config = dict(
    n_layer=16,
    experts_per_token=2,
    d_shared_expert=0,
    normalize_top_k=False,
    routed_scale=1.0,
    balance_loss=0.00945,
    balance_bias=False,
    init_std_router=0.0178,
    norm_eps=1e-06,
    optimizer='muon',
    train_tokens=245300000,
)
Below are experts of layer 8 (counted from 0) of a mixture-of-experts language model. Rows are named router (the router's row for the expert), gate (a neuron's input weights, with its number), up (a neuron's input weights, with its number) and show model dimensions 0-159. Each number is 500 + 40 x the weight over its row's rms, rounded and kept within 0 to 999. Numbers have three digits each.
Before each expert's rows: "gets" lists some tokens that make up at least twice as much of what it gets as of all text. This comes from a sample of Wikipedia text that the model never trained on. Tokens count by the router's weight.

# expert 0
gets: " D", " l", " L", " c", " C", " d"
router:527459508533488483532554519480510444524525510449452531553527425517498493557557540593556549517483458480571485453437527536505488459590489529495471545529500539555481559480482452558502533534557478499527455488540617559530485508489481517517530532436536512512556498488600548463542457429494552510555535444454485505466416457543479428556538537481533525556555537506512517418507492523596533525567435452533528450446469501524521533541441545519530511460495538575371520469512443479492431526513453
gate0:477508489526494515542513529563450484562452584499497483530544495555558516537466552454475547494465502428502464475493433493475485442486494609499492538525560471541485507531498520516563538514500527586497407492510523545537533521478504503458569467426572498510521539472555512549519523480422482526476553389451554400487538472470579495448439490553601493510476484530504544473564587554494443462482503476529451493431497563554463508491507580567400490507510489480494472514482521504586446478464481
up0:515468527491481502466467434515507530531466527525528502558490510519558496501458446473517504462505520448481472520471511446539567464508539580496483531468495461505461487549489535510497459519451476485508500462513397548502521450460497547550582468448568548531447511453544473477456409517487516476526533423537483483505553485444459549470439477543518512545445428446534447475567498530517468478498404433456477528476517550443467528459494493513568460566498554494446456501488441486518558496522444

# expert 5
gets: " of", " in", " to", " for", " on", " by"
router:469500482501540537491520482556558542546415555576549503545483478535590489484484644457474487482582458405506554537518489464525547477465465443531508487485477422495560456451532477449527491446490533511488432566433509522459504478533482515527487536484505508480495546467415531505531520531509432479435460614477524485509528524595497586451504514512518495439463468458458467496498501445438465485457539484511464509542523500456539513517550557484533501504448464528526497541541533489507534435413509
gate0:483490488514550491484550494491481458538503439501546478563561425478500543415453447548493607464468477488501549514519470426468490444487526575531487456533468488511575545522515492568492527516453480546522495523562472510514457542534487468514472476576494535504513580499544462484517514438514562515438536431501501475490519504526462468503499423538503549489495431509497525497567477508471479517439436479453497495451479500496468501494531456448529493501450500497485422440587516465513526549404582
up0:514529511521474551546484466403479482550491445547426482489550460494510549478470471498468478503489504386460449516530526512532494562508480548498439508516442518530439434481494535435489521432446473573464506543474555532415491453518467514554539473529462602574585494476520414449494473480543449569516490542520446548507490542489469534482501579471486492574500481568531580463502500556470519492422506491539504475525494432465522514475509455499482532521550549486462501527550534514526521542417454

# expert 7
gets: ",", " |", " the", "a,", "2", "8"
router:474539527439482505526465556509523502474516478534525483496518566470541454519514526445510470477546560493426536485463470452494450594456504469509565426449519458439465556546539506497486478471503486454574496430523438515436433558543495466483503421583484543545495440513503448545417615578530562410396464550505517515452460528490550490498453476545486453497493509509518493516545509472488500525494477546504502475562521548562430532566533495498523502482521469453583471505482542532464536534432547
gate0:518516523498520440544520503491494429485442551519548499533450558429509501457421571503540486532481500541521481513488483492544485441433512456534410530480500582430529512563526506487495558570507444405516474502469490435519518467506534509484532514494488529502485503487545396415523534549539510471476484481543418424505522484560562509517479508505531451466536529484513508489492427547503549457531528532522523490554415442474487539547504513488491481520459483559512510523576510538516442480483498
up0:490510553497502502507478558500508515482547494427470502481464473486472509553482459483547528540449524534509505475494465530473495574513481490455521559531540485520572513583425520527515427481487512609498519451539559481473500465460465500451476460526562508514457464480530493536505607457443556533469440502543591447488447517469442552478467565532432479536502416449468498605490461418579424528501453538494475457490595471465507518470493473525448489488521429507537501499483488498525510507508391

# expert 18
gets: " the", "ed", " a", " his", " or", "ated"
router:472536459566515531458526458495481541466514566508542456497487565472472537512441493470585550453457557517423492519551451495511515539403468566536468495477505515564510553487503502485479526473537476527516466466568432449476516512435493517544468485536534442513490428552504488547499581466535567526471461493522511459466500568511524430465471491558486503538500426528554554519523507416477524419493483555490453464443572548614563514484450446488583526519534475434533460477552482458472531556470472
gate0:494465510455553546568491552531503487555527497502444522542562493488537496558496534497520427525541515499526477518566566476502499460456437473516514526556417561545476513472512519500486529507542557505480531499542458484513483548486607441557484481484558529515545469534554492492463514473477466507507480476538528428521481458538507521501514500508481559473500505535518562467518469431494495547437485515497452493480514494478512568582505534619499474508501459455559555487487471481490544418512549
up0:498506486497504629535489517512446490486542515539463534527525560481570525513486593477463505526621568591505489490508496484448525425480501540573480579539481564558471532534438476460470478490515503458557544572555505522482492500510536414511550488522508498491522431472575486543476481462466447527428567524532477482457477444481495522546463523577505531536522465515527607457479498527489508538489532465473539505572512447526513515530505473564540488461469447396481478505496457510508452480450499

# expert 22
gets: "r", " b", " w", " W", " J", " r"
router:501445541544497498571477498468525506462536465463529571452442446425447525575469468571555457442433417579575434408505541544526454487519442517529474540522512550574480532474478505494553491517505460572488538411536511528466453450446507475505522495489434480518424522530525546527510455488496522549509520458481469572501496498477487440504477509503465415518468493530544454433487514592546506560547453436489544430454452501540556451495435564513429549526538534519396475489488452530545541510526501
gate0:443535422527510486481477415604484554449573526451530512390495484504480458515464521516498495498506509520543518504508514446531499479459543403464454467424495495523555465519479524474444490414449505524474487461548474553452527491405557527538468437549479489490521530508510460500447472467530547434516472488508498459467477527554504526495557479443471565478454511447543486473508529555540538510535597520517491532426551468525450498506476503505534384538485477511446544564421482437494493465561427
up0:519446472475510542530478517529515480488500536533469544526499506542535532519459535449501514467531507494471450568428421529456515485516484487530528458482489618514539516454529525573523507563477525476513503469457473526457391598593537502470554505555476607475457464498508522490542524491418449500508550485481479548537538447535576491526487504510446507484488461546472498474538484515448454555478478450489434556524460489534498502477549556532544497447503453497496509433577492485434445511542525

# expert 12
gets: " was", " is", " and", "ly", " are", " were"
router:492547545447476527427542509534515493509503457496519447465440502494503429465521519508535500497504513543494482533518440502486548535514454481500475516512531528477513477397550505479450538490482576510517497545400452456464431497524461533494498484498472465481505565515444492541498466484527480489485450591527522476515437593466522582446486532456556514471449500514435490516615523571440488507454566455491446530479553478488520519494548493486559507493434419485506482541472517479531492417465526
gate0:470490414567503473604440507505521571528532480489449486492450477531540498447562472466519448515471485481512482514524527478436569489533524429483540446532529531474580539505459521481508545406501452458550429536466491538578527513494574507505535494515485497392524464547544448524514504473497533520519454440474444461510433510543535486467514580487498488489450489519558473499591449484458426491452432518539566488552457490436487522470458484457535457475476510515573481502465451524465543441538521
up0:562503551551506523496509502507509442462481530504554462479475525468509550498516527460471467550508487432527543579505459502519521573529502526485501399509487524495530468491527383482494473467482587449446401518542576430511480502457503526452477506491506554503493526551504490496555502531559468495561502535469411508526505423476482476516560498472523457477412468512498497546554503541487505522527528524548524493458498505515531469524511455528492452474544547533568480497483523473440515455458506